Weights of a small mixture-of-experts language model, trained from scratch on English Wikipedia: 16.5M parameters, 4558 steps.
Below are experts of layer 5 (counted from 0) of a mixture-of-experts language model. Rows are named router (the router's row for the expert), gate (a neuron's input weights, with its number), up (a neuron's input weights, with its number) and show model dimensions 0-127. Each number is 128 + 32 x the weight over its row's rms, rounded and kept within 0 to 255. Numbers have three digits each.
Before each expert's rows: "gets" lists some tokens that make up at least twice as much of what it gets as of all text. This comes from a sample of Wikipedia text that the model never trained on. Tokens count by the router's weight.

# expert 18
gets: ",", " that", " which", ".", " as", " but"
router:113169128150138141118177110140109121062086107125168089092097192112085114141152119138147161108139134180190142118139124127099126137101113126105102079065120138076098126131117179172104146187176151153143153072158111161181194105116097108117150205088134150102093141136133119177124160109149146146122159227103155104135125146120134145102087117205112151118136163142120079112182172160050123154151
gate1:079164147150156128163117111122136098114113063157094168123204119181137115078107136095129163143103147122113054120155174105117088135185111136128149088141166091122057132146093158118102130075143164129123165120143097087166138138106159132122078138147157100136155134165191146111104121182214197177121113191068149164186131130133150114159089098159123129143153155122123167100127067182095123143116
up1:115159128181095115127093087086129127099119151112140099126103164182095117129169150147173136157147126136117111159149097121188144091094131161117112126133185117109111168158126042104167119143118097155170099075091146123100190070109102092136164151130114146170130147076097177220098148024069166135159191143117160144105164148140132164151121084159169107132138085148170125144119102105121110169142

# expert 7
gets: "0", "5", "7", "8", "6", "4"
router:103154097156097111115133134138110169103060055131146051164077145088107103109102131057105121067142107147158112152130073148096173137103088153084134084133099125061105121155141150155100212171145105136116157148136111113151151094100091111146148126130157048140095177152144077160136130131104160184119132116080149111108133121051182162107063133141137111129113136122189120139169168147108127110111
gate0:040166126145135146087098160154085138143034107186132119144153147103110124107095140108124117125147129102153174159074130196114116155082181157117118117109143133098151111152142157138157095107097171124133138146113118126115162164164103137101187091186109139168146133136176127104172097125146156111166144166176094069125095162133095089090176106134188054169046144177167155140148119126095092126100
up0:109173110158161082179120161149099086172113106123203095043134100035178202154164085150120144069105155138104159178147104075165111137103114126146087160147116135133168129148127111134122114110153112138080115182128104117149158139093121107105145147123149131145190169182114136131158089182146183144130156123135098101120113149132083162151082099122201120128070165120086108116133149094085097143109

# expert 49
gets: " the", " in", " at", ",", " |", " of"
router:131151190119150121131157142116094127130118110188182114133113147146091118113124113103099165124177067136107119157154145141117129122092118119118162078113134126091073101168096166148095189134173083157099109189129098080183148140121134133177163146130162055115089218141131044179143109097171134137126157140133152103101132146053155087111080088132146110180131173090178080103145149090104150120154
gate0:123155146113120100092105119075141142241108136110134130132059155112095162071171105117161174076136174078143105166156139146182081097101096104150158121112115150094185157097095085117097148055169118122152108161160099146112155113149107178167148103089112159102139131061145163108126091065152116118067142118176120140122091129130097059145165107146090096150101116159151164116157151096105135118097
up0:086142106097110099105138149156103121180125119082176132154180112144128121089232132142114060156141172151118120138142131155128048159114148155123107195112118120108132067102132117109116161049173127148074157184097118140116105141124101163079153088117117079167114147134150181108108120156116147087153112172149113160110114095117072156139109143135179131151221099156163125127205123088119152146117

# expert 27
gets: "-", " |", "|", ":", ";", ","
router:093132122089068087142155151113080120098171115177177123166131155123072120175126106073106157096166093129128077133142115146102143139131095141088132092124088120102096069102074130155128150143149075187084139151116130118122207032147093137186175123167114099139095126142141053136120112114156127152108095148110181137162142182063135119113102124175122156134179186108152119136156146153099137121182
gate3:140093132171157109113076129108153125126122095144132143132184155098074125161059120144166124101131117156134171124137094124083164155049114110094136155119088117111117132112155103177123162198137099145112128127109149076069175165110120141121152109101085134074152116155108102128123127138145108131105094158122073118130156142187119158105125144083040127199057080095187102172161110105097159092045
up3:174141077107083147130172118151104101104116132098118130116139165147140089091159132100128133079096180115137101110162145134176120074092106172160112133163137127138168122161165100153164105141126148104122112087162222130138091063108076115165169109163167055092170134139103161069171169175072068090140145201133130124105118149113172096089067119132124096091151108106070084147125138119118087145143

# expert 11
gets: " (", "–", " \"", "/", "°", "=="
router:128166142194097127106152130099112103155146107184171115131125149100058122141120112088127170090149100133136082080145117160094109137073149188074085045090117166113139081149119115136103202191148129154125158107128137121154217145162124140145192159120110120112091146070145088113164147173151161141115087147156098133080099107086120130115093123147125151175136182129148083145134149085139068156169
gate1:078166174138162058133098100119066096181135078120128125124111109130138106152127117129143116216141147112170109161061160140138165139181147123132160149083150127119146134151132078120112152159090071108117155125138128129130062129148084109072188169135106127119179193118134076154050135179116168160153142078154092146110092121167112157104137101176105127174163117161153102069108117075141133089151
up1:137082121087129104182098092127122142146214082102126180113132115094068181131151081079119140117148119187099117146172157090095126120161148177116106169109111139120100180138107185078173132113130159137069101091150109084130127092172120109063197089152101169065118080078139108186158149099150133173133110089152097108132108115133121112164144148153078137073122155071115176109150153144121134127129

# expert 39
gets: "0", "2", "3", "4", "8", "5"
router:140166143157145135172116148107115171118133129160190137224125138069085078171104162133098153101152061136187120171172129168148106159098146126111123104065136123082099163104095138118086154154067109166134139139146112083106148130120069085145154159094176062145132177130199100133071152127126160114104145142081152173118145122115109080134126106194124125113165125151195123146175148087131113114125
gate2:090092064117135110133096180141204056141146129137169160161151142133102093134155098175103033140108110149123150116080136183062101095112140143100120140093113161074115173102132166134096145150108134111113183146122137079110118166137157183148161144136126061104168158149152096127063095122094146151132194134151126124136090156181130110161111124165151088084145129086114066083150114141073111155113
up2:168129097176150137140138146166141071117141090126179088105122126119147098117119129127126123133169103178156096103147110114161098116088149133120102116149126128188127110097119065146124091139116110097108096089117159161109108198159067189180076101147125077094175109161140100076150149126097083133134109173128100068142108215065091072114167171141122148056151165130103143179171147144106075091142

# expert 50
gets: ",", " and", ";", " |", " –", "),"
router:086128112089102093153156146147092109138159056176176138140097172117067128204141086090124152115132119159146125096150123136154148142110116141045146053121116153085110066132149154133121153183128098161077158177114092105127177086126084105159200165132116085114093106102174087136139166101117188211119142182131166140122152145132134130097110110166080138174150154131151157097149112153101148135123
gate0:159115132142136152133127092091120111144102164127103133080178134083085040111118159154143126133134125102127103086088175107112095087084087133142134093124092116169100118124103132159069074146121073128105176202060126122132146105104134062152092131168106145191113125141161140147117122136115159078062164108130099164087130106140126172177171231136130095121119089146118134156099079151147063126164
up0:136148122161157121167179138133114130130111157118148143132111145160108114118121132147203118147079147089141106139131071132203155109125110175136198129119091130116108137067161183147173131144176157118139133144070122089140092096125084073168144080127081170168109149078152165185091103071103138121152176090176150108136174132110146147133184154125148098149107148096101078068130150102086081220114

# expert 53
gets: "9", " in", ",", "0", " ", "8"
router:106179115149105080090145125092112170114131099177196073118126192089056087151172135143147126132198069172127149134175148150117115130098141171138141098092122110070065158142161197183107132186114106141141179139142142121145126139130146147101163166135154125096109146132137115150103195117098129164123147139121172128119104133117183081059081085139129164133115137096168100110182179140121143140185
gate1:095177150126145122125091154084144146148122145145139154117158140101152101085152221124103078118145120186160126151079152116146120146110118108139041198119119163018091111142141189154118122143112116119132101138145143124132127114146159118115215134140100120165069115083177140106071126159146133097150103146144142110192132144150131173098069092109116157145110142179107063146107109177149181157149
up1:173125107108162146163125060183124093162103056131145109162123091188150089125129118189141136126144109082104108195135059122068152101149144147131134094076149135166167124105124103122128120128145128207129125126082136146094102088134111186099123110064088119093175149138117086108140145140105134187097139176122153153077121136149204143174177146164101109051127146149150126167126148118138133125057

# expert 61
gets: ".", " |", "==", ").", " =", ";"
router:152152148109086131141147141141085132119123104141159124138086158060112143166148081135113164138139094157103146120156132150094172133055144125082062063103095108145093135120065145199096204113143095110080127120071106101132123107076092093150158139148174107099089144062170122134116130108096161168092124141137152170111153133052136156086098099158169107151149137168180093103168181120087139132174
gate1:131172108158076107144104130122137204150101046119118119128092140097087132151113111104053105179162168111181119098135182139130207150150085166073091110146106190158116161088106136150117121151159131126111099079094087148160137164137104146106086142141130146122121106145121134129151188112131092175089166159155149175103145081152114135105099084072132177113098099115131165082196163169150179126155
up1:090113144080108170159110153151119164129142084187089142096144115110140085080158154098104134143126069147093133131136162177143160217108155181116137037128105164159124102097114134152122109110114125183098096112150131128170145141114142106080157130128139161144110135049121179067149137179108143146110134074095153124118089105195095125165218165121121145145147167190070120128147137086125152126098

# expert 20
gets: ":", ";", " –", " /", " |", " -"
router:082166170111089098155193153130049152106165130114136134177130201098046102136102107124152131107157134130118105138111100145142109129075138158092137073112098112069106075150138153155078167178101080144113142145075144138157165136123139145152165135142115116119094134110177087120122157107120102168128079188154214167115110111098111123100088098147080137159138173122166116112136211155090117108168
gate0:150177109167051098140139138117140136094176106116126090130133140110107123136161095148153103176066110146156138146131110109047176105078116183145116102172164089115040148084106065121174080137165150150143174171110151119113127106147062133178129144179132134057111109057121138065117162168121097117104184129135162142150144131084152168181102124123086126110106145138140140126157152149119183102144
up0:128165123090100097193089179118115136197129155115176205114126165133117067152142106118134110163147175159194147087051092123158097161152123134156135125138146140186099107035150083123104159133138081123152138160084161137180099123136184151132164130167130141096103130179138134108077130096139132155161143178140200105136113103178153151168132133150106130118131080122118165165096138169113086105169

# expert 44
gets: "k", "z", " s", "j", "ak", "h"
router:139200120155096110122160156136082139138133147183212066117105166147145086194118097113123140157134150181099141109137062137096124177158129147119112119088126141049110109141156178139072198143168128103084130160090126088138171080130130094133181151166169116089060127095158100171133122147113184120100178143114121130121136140149130141104101139165116146142100127165178077126142180141118198134154
gate1:151141079174157131158083130111076176124153154129149068118168181161136118198168112115090096118108119117136155150114091145111118187118107137149129163163143159048089171146105145136068170083128132165116078204149116170136187153182086136142152128110162150182105085084112136103169124115133105127109140169151132151047143132141185139132112175152136110131114104095103165174181103146064118127132
up1:102110098122140154141124077214153155122081118145141112099129152156131120150098131071146159132111149167116162107157119146066185107101077076098110161072162155168106152122096093117159118102137129122078164154151117113136146131115088119106130165108124229076133129113166144122109099103141124071138121152075102121076179082135169102098112115049113141196145094069192172116113154088111166112115

# expert 58
gets: "1", "2", "9", "0", "3", "4"
router:129173133168098139144154116108088128074172124150227134145106168119089077102135115081113156117167110118128115154140078172131144160072173131099157092105110119078091125085128227127143208160154129125102142154152122093158171120145124063144150125091136063132104155143210134151077142135104161141153074148136126129147171138084150115101087158132103133156158164181157109136126150133113150105185
gate0:112161165098100074163154113175096118094117126128088141112138133073105067127133158158118139114069116167067066084139103135182153105093112166129152122132097151113164076133191152138101117023211138115113097095168106148087133147101098168164143156110147126150203094158123137147125123146131079166118119143088148187168165101152148193108138164155086131115144144142191168132121112125136093130135
up0:121133170139078153156174115183121140146184153103121154089187137058127103147072157181170157118108104158133143136128133127109106146053135163100138066121060143161099123144157127141138098084147199108171156073165097105119152130138110130124138159168170154218073140141161153114125136125091115129092075101165117095131102108163101178162113205143131136117132158177113168113113154139146136127059

# expert 1
gets: " ", ")", "\"", "a", "}", "i"
router:132151138150123111109199141118079200105145129156144104120109182097125104185141080080125131080145118119183108146146101160099150163036109160113088074066135199046115109110152154137147151169143133120090108132093129130184148122112142124165156185133137054108119151101138063072090146135149150176131117143109135148123117146113170169141098097153117123163153154128196124085139187132119125128167
gate2:131113149096098130091148128125075135130139092108125093137130156110103079108140148090099145120102135115121103139116145155113104133120123159099146092120134199114196130126142092134123098141115148074107190132121153106080144195083094154107147150064134137131247198144127136083051181080115167125149100055156130047139139088129166116150129120183106123086140132145130093059104157129105118110164
up2:139130105131088148033110120142110182151134163078128150130110132158126076131140104135159114137115117114133184148117098133118133129115112116087174040126188110085156046127115116102116148105130148153133117088130174137046109156194140069088181099174120105098106108145149126152130078107151151081155185174098164166125136104154100079115147139159149072108157207151138162161075133117093125131135

# expert 12
gets: " ", "–", " /", " [", "    "
router:131164148185102124076176125129057172121151111127153116133120158096133090191154124090140141107135089090133132142174126142106161159104112180119102065098115174075108132111159164148149155167156115137079144130093124133171177136108161109165140160115125073121059170099141104108127155112149128195125140120132102174129125134084171107094118087158127147158115154126249128091149185110092167101197
gate2:078110158103107070129115171165154124156110110169094127144116191100140045167157146145130097142182147186152073134119170162172129152087142140073143096108117159094085127118174185164130143154102106096136092123089096145148120076157137133155083102129122130127141057195151121067141169134098152181137114118115069116107146111110101189098131122079086128124126132115139150148145118174130168147223
up2:089109209176179107149114142082047163141119103130080073112137130104109172184128190076184106136111083093092114145121137150122092134094119106110077095187161166161170154091113185125116113158109139123176113102093121135158081123088074118205167100161156123157112124205096121130114120140145079113068143125110127133082113095140127143160151127118135114134097141133138137151165095096170103114073

# expert 46
gets: " ", "1", "2", "9", ".", "0"
router:112171167176076132120131111104096111132157139172225130165105128098101073130141113071133125081180129117116111131159125155141110179088131107128112068119126134098123140115107179145119185185126118143097136112119098062186197111149110092160126128093152073085107150103145068142125137108141144185095143119103089178149152155066149129091096116138135174124170119151187117120160198137138140091198
gate1:116146147105088167255074117158123135122084204083161106130098112121087143151181121086090132101161182194072115118162178072122143114150122172101125111135135138115107113130134106115091156113107095104111073148088089060105134132150107142088173108110136157120099126126104146124073170154175112178129116133139143188109143185125103161167139129079133160121146159096086095113136151166103111154162
up1:165185155070055153129139183146095131143150118157118090145109107123086078109150139103148095135133167178101129167056108070095099143128122151153081164115080136151155060132121132106124132173083130138120059109106113072159161116199095163083137131064126151094091182123074090172118134133118100120151134135126051120133096066130147120162138122099144094119111129132136127132160083166107108201119

# expert 0
gets: ")", "a", "i", "o", "ia", "e"
router:133140093153124089163157170111097174077086092147140106147031165151111153154117125082142115098125153142133068146118125116108181170103167118113093126057096185040116085128154189130129163171145079144133116098137128112143116144132096109183176162180107087121116161128131091090089138164114136129126154143147169131133147122124161140136053141157120140198180171155180132097136194147135087123135
gate1:137128126141127112156071175129097103137074114184099190112105162089125145121152098110125103121203159155164127136132097125110126146164157136125114095091099150100076161083164145151078157123153086131185119136167159038140183169144075126076148153129078122135172107115120152141075102150070091153105073180145193106119125121152106140123048157130118170148109102164093131069145164165135158134108
up1:103148091137140170128131121151092114185158100153183093121137149160133126158128153131121163147129151175140146170178174119157141118184186096051113120103131211096089130090154161157106130100100139184097165112161098068105118107084174169144100171087126133127148126104164121166130142066092159074140159182166125135061115098117136057065111103117102085118135151151090115126120148136140069169162

# expert 23
gets: "'", "ag", "é", "ang", "og", "aw"
router:083187139187109086160148156152085170125146102194185067093088123102059122165081096037111151083142102092121140135134168133138122175131098165077086082123149110115081117099111124145125120125128088133129153133087115110145126115158142091161127172083120152092072182089163141094155152108101191178146089114133110094113134122115156107085095123142138140173168143119133096164160178154093093139175
gate2:140162154139146119116068156156089169160118087091201108133157116093118127069135152077177161101109055168138128135131162157153110117164099056131113136174129161076166102130154084150122091158149118065086159144101119105096144124120138083161106152081090145108085097083117163091168152100118126174111233178078117074158089162155143144149150132106152110122134109149096101111114139177138101157126
up2:128137085137169137124117185117150134148147130115172175117215094069107142130057169161139124152128100149151089062072187156147141098167102136121146102172097127144139118117113100126070137138159116114184114098106155120174103138055109120165172188158121160099155099139137196085161132138108116175099103124149094109101062101115149077134151135145077069134098138053128097090167136110124137148156

# expert 41
gets: " of", " and", " with", " to", " for", " was"
router:138121165114150142134195108117082140146167086145157103164122150106112134153147106094118148108136110174161113127129074072103101146121120151073138066124132164092056086152099150141046155138133118132081136114080121081109195067117065098165187134138075117088100139161156111111137141113126128146092160209120148128129156125124145094099087105166127143166136154161142109107227126112140129053156
gate1:129197131099198178170099136073132095146087148181147139102107195139191154093108172104058109115088151139140105133114128097112157129160096118132125160155154159145116148129134126110095165174136096129105123124137136130122072110177110133102104150089190121169155100120119120181082173123161175180089141117150059185176126119113068173087147120140150141073161137184170121108128080121175144098092
up1:111146117172079084152153171124048122098138146186139138160107128120064099121108143155127210164088129140129166198130105045105098123103182103130096094126128137177111110188190168162110121107084145118165146112131121112172091143120160156129151104101135169116140124159127114197161135102127189084129133156146135143097182129158123113129158071115152155147193127087127136077102106122202118162104

# expert 15
gets: " |", "\n", "|", ";", " /", "|---|---|---|---|"
router:120144171137101148165130193120061137160113110176164147160084146063106118185096106105116189100173142144110132086181121169088140138084116166126134058072090170096103119105110126133100199135138127156096135101126097109128132090112125096164150187144127125084113141111120098132095125101117163151113118163140171145165145179121183090123120133146130159136139126149226122110193207114140109133193
gate3:146138136155112183140190111121081099133068096168132144114094170127105070120201137134124195096101114172211094107177163142111166146098130167137107133171121121093107131136131162150155107156059114121132116120155182146136196102114092113144124126149148107167188132089072142094168051164119080115129108087168146087120126143154166089147115103101206125175127133079122146116143177123150126155113
up3:136095105137173138060156106100105116131115148105067181117126148119116120117157109129097162106139100091154112134177136133101191174144126161136069068168230148169170114142154119139106073124101141126120098169100147111087128119100084104174121106095129069128156200152115088109100116109127060137084117099140129169163112150177167149174103100071147103179126123149120103138136208166158142135176

# expert 32
gets: "\n", "-", " \"", "==", "===", " ("
router:138160116229102131124157144115117129177153137164149083129075190113114090176121134113139127080172109133143107122160130156097076118059109129085100061107116135135120120133107128145133171127181139119068123128133114120138152122143116110157165120142147105104099170140104095120120130120131220194139118136096205125164135172122113098072124125142092151153150209177206102085168168100143129099175
gate1:124150088141152140111116137120179115137171086170143152098158146154123139172126160087128163106142140115112140048122094151055113107179075137074145080143151171184170129157158079174169131153113052103110163149122110155071054114161100050163130135156162123091144154176161150128099157157138165169096141149147137157127134100166185119128135152108108125164111066153119131148108077160096094077112
up1:155083068121157107159119118137134132147128119136097114132167111099118065118182054116095102177120135176055145075080072108176155208124147099134106053087155178147157094099097165102182148171154170174092140144157086180096123146107115098115083154095142166104133140118119135118138079134127144125068096088188115100095142134112111144133089088141132109141154167141114134098165111122121128165066

# expert 57
gets: "a", "en", "o", "i", "on", "an"
router:128157117152115112121137179073117183074105116129165096142068165139122137148123085082148112135161142159146078135108121115106121143124146126110070132059122198016105087137141169118136161176162067153137092130132125068138117106105121108152171160153138117106121161145119080117084139141127186124096134124139209144120127146114145121106089146175162170206185141133163127121166171151066111106157
gate6:114151137131128089105119146135118177157123152209136094104143170097177154156160147150105141121190165084109171130172146128066088181109149171105090149102139133098148157142070146118127124146126140135108137121203134000105094114136094132172132146092121128079098120111164111093110145143206186111116151186150196119121096126144102122130156154125122148085128148099084081147154110106147092148153
up6:132162152083105145132111117179174178138103137118073129157057106109165106059153150102155143088151115167146119125086132109137123132125108090065167150154182143116092127195138190129140133096079139178130151154142082132126103135092172085069072111115094170149136080079098106125121105091180102134098191069135117155106121114094086144123157102171105138136104091139081127179143158179089138171083

# expert 22
gets: "1", "id", "end", "d", "ad", " end"
router:056240163078175094093151150107097117106149109154173120141130168080104074132143121104152156095124094178104114135157077103106137145140138130148105089110134128083130180138075188128154151170093131102098121101113136096082145130137116131153140122162138049133097166068161108139098112140156190190127106181145158112150136099108139127090138136115116121106128129186180089112183166122135150090193
gate0:064177162125144100143188151142096174102134120068121148166139132151214062130145137135166177093106188137157140107167180198132123128140165096127135102123203137154159168110146097095147147151142106110103136154140126145116138155177093161110147151103118134109111136115168177125127155136142127157139153144111181107133049090121128187128138129116117117106111175188207066129155176119081187117108
up0:113084153176120085085161134149154121126110138112148138108116206098103125173152095129173162158136112168122144111012111109137085120113176162093118118090184126132107083117152155116096140062122132130068102113091160059092117184136159090177134146146112098165084119097115130120095116137119124115129129137132134136181068112118108162148186157164089086080115160126171158113051093166130158160092

# expert 52
gets: " (", "-", "–", " \"", "'", "/"
router:133178133225090115124144138102123103155185128160165088107134166098088091154111098116157161079188080129121121082159119163087080125104127170056080052127117144104119114118123132162126179140165121144118143144121128125127205124167128129141186148120139077110090155098130071116142173162140179172144063140118135144090121118086098154100118106120111162137171213129153102116150119067140107125152
gate0:081149176167164157101131164125090114134136150107132119096051132071111161121144053137089128118097125190174102115142099156103138089129130179116112120110180147173136096171122130109131148125132098095160183202072130170144156093205130164195171126141130175131163093101089129119075102098153140124158136140187079151132088148177122109116122084128142177135147188105131148101154161080144095093118
up0:155122141153170115136137141152193131170109063144111148125159125108160112153174097046118089181127154174161088082185096095067132129160112102158137122178158129136073117205110116103117158110118100123132147164034078153114082191155139124164155160099125132202171109147125160107076102108138130145152093137174116171152136163130173102136135106114114096141175154159151174104123146094150161101121

# expert 14
gets: " in", " of", " to", " for", " and", " by"
router:134154175110140133141169118144112153121118091162154088129120194092086130182151095114123150134176084172163088101151133090085122128107136144090158019083139129104050121175108167169059145137135130128109135130095144087174170086123148114137170127154126097074095202164115114136067156062124130165092168183117135120122161109115098121112078101144116131154154154116151088131185153131123138074130
gate1:083152118148184142142100132134046071142190110103143195037129187080087097097161104133145124127170116079135130152072155123113159143121150164181166106095128092169155069098158098136105180132110175086077119131168115152087111092111115121137138175140148138107122166128118148137121140091131174116104093143103158122104175078148092182074139101178147168106124161120134122093148147120195123153139
up1:138139115133132096141222052044086159160148135111142128092102149097157106100087139119160118151103156135109175159200139098147079139070169138145136188109147093119101139135138142104187142133104136161186188152122120119147099099089128066140109085175072152139147078110146095107141209067132193114089118096127157130154057125170147161109116129124133137108160128144121164115105164149136134120137

# expert 30
gets: ",", ".", ")", "\"", "),", "\","
router:055142094126097121149123122139086144087120103160142109111078222103111144158156087104101173116150112188170118095149103141116144136055108136089129080044129135095130131103111165145116151188106104121089104117093107135132143099086079091158157150074153080094082154112148121111116114124144161191137122157088109113132114142141145143092071094163149069192166183169153068138166152121141109145107
gate1:135182128121157093135108134120078142111137115147098080168190190116107175148114131116137089124101104137066128166110142153115165145011085158104091120155082156128078084071188161138086161160115087126166086128131130161086142137150111169176107111165088131144149075113118119139108142106084085155148120189117111125121083122145068144091096162096156207147152093122144158151144140119090160124103
up1:089174102074110073106118150126107122157099156093137083139191091110096116165148127155139115159090102131153145126120205141117171112133152089114158125197067146090061086144156164107151137118080087148120107145132158125097144078155147110109121095182118149132109181132165083104156087105131100098081092095169179132136117155151092178137177124155126153151088082068163140199138119153128137196082

# expert 9
gets: " ", "2", "1", "3", "5", "4"
router:109184155207158110143126135110029156108177130122188146133130119089120083114165094072140157071161119130149109130131087130124146158077126143113135095120061124067091081063140153143130222151136096144114060131064133133129163140102120124153138143107148117133070129115188115129105156157146141176143135131147101161094134107084152119089105114171124152139172161172190100111137168141116130096163
gate0:078126169125158058165061087124127115160132131134124170138097100109144078138115195134138168133165170100195069131133129154142089100121102135094142165150146169053115132128138103103081110131133179079086121138107158132140174139143171166181150141150086112124122129089091159123040126116102142081131131148113065078166092124165117095116169141162122162194151169127132146100133158045124157141121
up0:058126116154152114100100146124078110110196091143109133119133112186109083176096109059143118163118130205121152153095114084101095158121091164180126161102153146050100112123157115168133140106144097115152119181071159165134129144093126143120133147163152130128159146142115151115090158196183129141174124071181122121063111154212144152157123106151119115187137146168092118133163111071121143139079

# expert 16
gets: "0", " over", " well", " high", "y", "ly"
router:155144155197125170094092108115106147093154109201192094115078173069130088149141137138136155015137072146110122133158156111132133181123079162099089118129117124088131130103120159146051180137111109141107182150160108127139170112156095124129138152112136129091089199168168122102143138138129220120152111118140140109124096158122156151114127133166103151174160150156180117071154146136129165099165
gate2:130115168067100144129115104115130161140131124142165177078120138099061100110090110129129122110128073163059198160104095135092090210137203183125086176089122171115184134059147053162104143121159073160106132136102134093120182156098145121051108122159144120109155183134221135106175159138121123132108156133120108094096142107126099113147132134164132110120128126125146134125159118139094148104150
up2:136117152167122131103138118158149160177150152114107110101150118128136123116130172118096090146155091138061124080075146201106150097130134119134163082119145123098085050148063105142110116148066090133157086141182180153144053219129096057132108174141058134104125152096151084124180091087129079133138110156121102150111064129106095130124134111149101157106114125125106137142170179137132121088073

# expert 55
gets: " |", "|", ";", "|---|---|---|---|---|", "|---|---|---|---|---|---|", "|---|---|---|---|"
router:120163151128150143128114186126050161162092105166186172167104146039137118171080077096076156124189133148116116119163131162073162131092150144125135048105075144096080122105141149140105212142140081127094102107082100115157154083117138103163130208137140110101099133079140127154102108119095157151129091168142160112139140167115168123127103126136128135132168123138181098120169185131120130146179
gate3:201144076126102203132152143139147131140127115174146198117046119098067139103136062136192132100152167149122143159109155169116154095094113092139092104122114139087136107186122119096086133138187063170167122135104128104175130154154178116102087150083162157064160101126132112125156134160119107174126098129102081108129110122070156123161118127112108104170163138117134111143216151118154161135180
up3:061099111149142088103134117182120126149149125163073105097145138114137109115150117154015175084131094118136085122135158160148115166132172080091200129122148154114142110116180133164128126113105172074137111104141105199136130126087102179118165170180073119106125110165103122159095074083087098081106118113231136122103154114135100159157145136160112175156131088161179123146112122142127089141108

# expert 10
gets: " of", " in", " New", ",", " for", " to"
router:157134148132160134098151160122076185104132132155143093128111162117101114166121112089085131111175064165140133134163113088154148165114121171100129072076129130112054149185062181163073156105150102129104149169102146084171191114146097097162114138111123046139096142164140072155105129091163172158115113164141159112160141139061120159097123099130116108141179136077173062151149129112109168106162
gate1:148094109084102168163167119150085142122123131149119104070158167139088160140081126145078067111126086129137111176159139140146120182181168155112124111115178202129131121091123139133112141146175075125155122116071176112150106172145110150076076195156106151146074093154149147155117118115105203166060182187113180099178108129112110148112075160160118179104129106152118143132172112144081138120138
up1:075160133167184154122170127186119157114113115126086120112096156141055172057147126133124137111088130218095174171142136138113172089105105176076164136090136159107166098129130151122166068132100109114128140080121129109155155121107164129081148115091168109103115139126103130107148127099150147118125173118154152177089163129115183150136123136089135121127140150110089194074178164145199169121222

# expert 33
gets: "s", "ers", "es", "%", "ors", "ings"
router:121153149119103104116153163069082121094109101096142107110071157119107089128136074081140131113169104120166094145172105166140109139061141127098149119115083170110143087115168199147054167123168103080119129114082177116142097123132133092138223158150122124125084137097176060070129122128100173179121100141130103137112158110109135101149140140196152115174158159128158099069185183141122099133155
gate2:111085158070127131083120101155081064080059159083116124137084162133155039089124087098138103103155068163168091146120115131109103082114171224144175115133169135087114129142167137114098144155152179118099115086168135152104168136132145091144133143099158182112133122126143102083163101177108136180088106108129161129132157081120169135127121133180165140154093128113123117141188159165110126066106
up2:117137127188136112105089148122192047180132100060137099131179134097124126183097101091183155160057101109125121087104141128153157156126137122104166083181181150143101155140131129108101072091135180077117119120166131111091116163122077136103140105113160075093141203090129138100150144137116147136130133127120136090128118141112129123111170096180124105155138166041058138153200103103144091150112

# expert 4
gets: " ", "b", "ag", "ab", " al", "ib"
router:123213157176102141119156147169086169154183111150166097106134137117122127114168149087119149136144103129121134102152112169155166161132133166054109071064148123122105074150069187172161106172136106125073136139142124091142142077128097114120158148143104098104067160098138093165132103089162132167099085150129129157183160119126181142120103105177136161120139122197161063165201170138107125098125
gate0:098143077148100095124127092145066130122148141129117186121127115172142098102128099124206142078115143192165161120146153170149154140107119170084154097111123127113158130115136106129146161171139069088093144199108145134159122092204097109123160198141134136119101123151133161156080146048134095118122102143079115201163167053135095171122107141071160101127097103114107138198146077121104138096130
up0:103127174159119172096161151127172173117110084121179099105125153143150227156128162129077114170146125164158107134098159112123144157145148107117155180104142131151114114126182133128094141199150128147087082160139134179125151162132073098130112095140161097199128155131115115149125159098169113011124103178132096101163117138125161109143155139137179074131168103120131106159095082133181140068181

# expert 43
gets: "ed", "ing", " to", " with", " him", "es"
router:148163118105145097152170118113052167128123091148153127117146141073104125126141106100140164080161120107171089160151141130102112155070097121043083073099096154101108149094139168161066153190159096113071120112129139121101168113160158156108134161108145103136099136194156109090138136134114236165119137159112135120146169131070134134125064130145161168171129138143155143101208140126093106095169
gate1:121095136155130172132116156199132164164110136160123087124106138094101123148167119128123147118137134168065109105129129144122141117125108104086076152103081114108065174090098121092171138137061134153100063157115090118134089131159139128097097217097172095112156186179153163060168130146140118136148115123175148093101081130169172190147080075162217176154134111157093138128139146137134103141156
up1:151110153078126123132118114044139104118128160103103138140097188140161131152080157145146174113077124120043094152149152148161177119133155117114152122125117102064145131232141146112080135154154133138176151104153131108107098174148156083100160170229112175103131115106146142163142127102093138079145118126117100168140056148148133088075143121088130091113127108108140121070153133107053127172132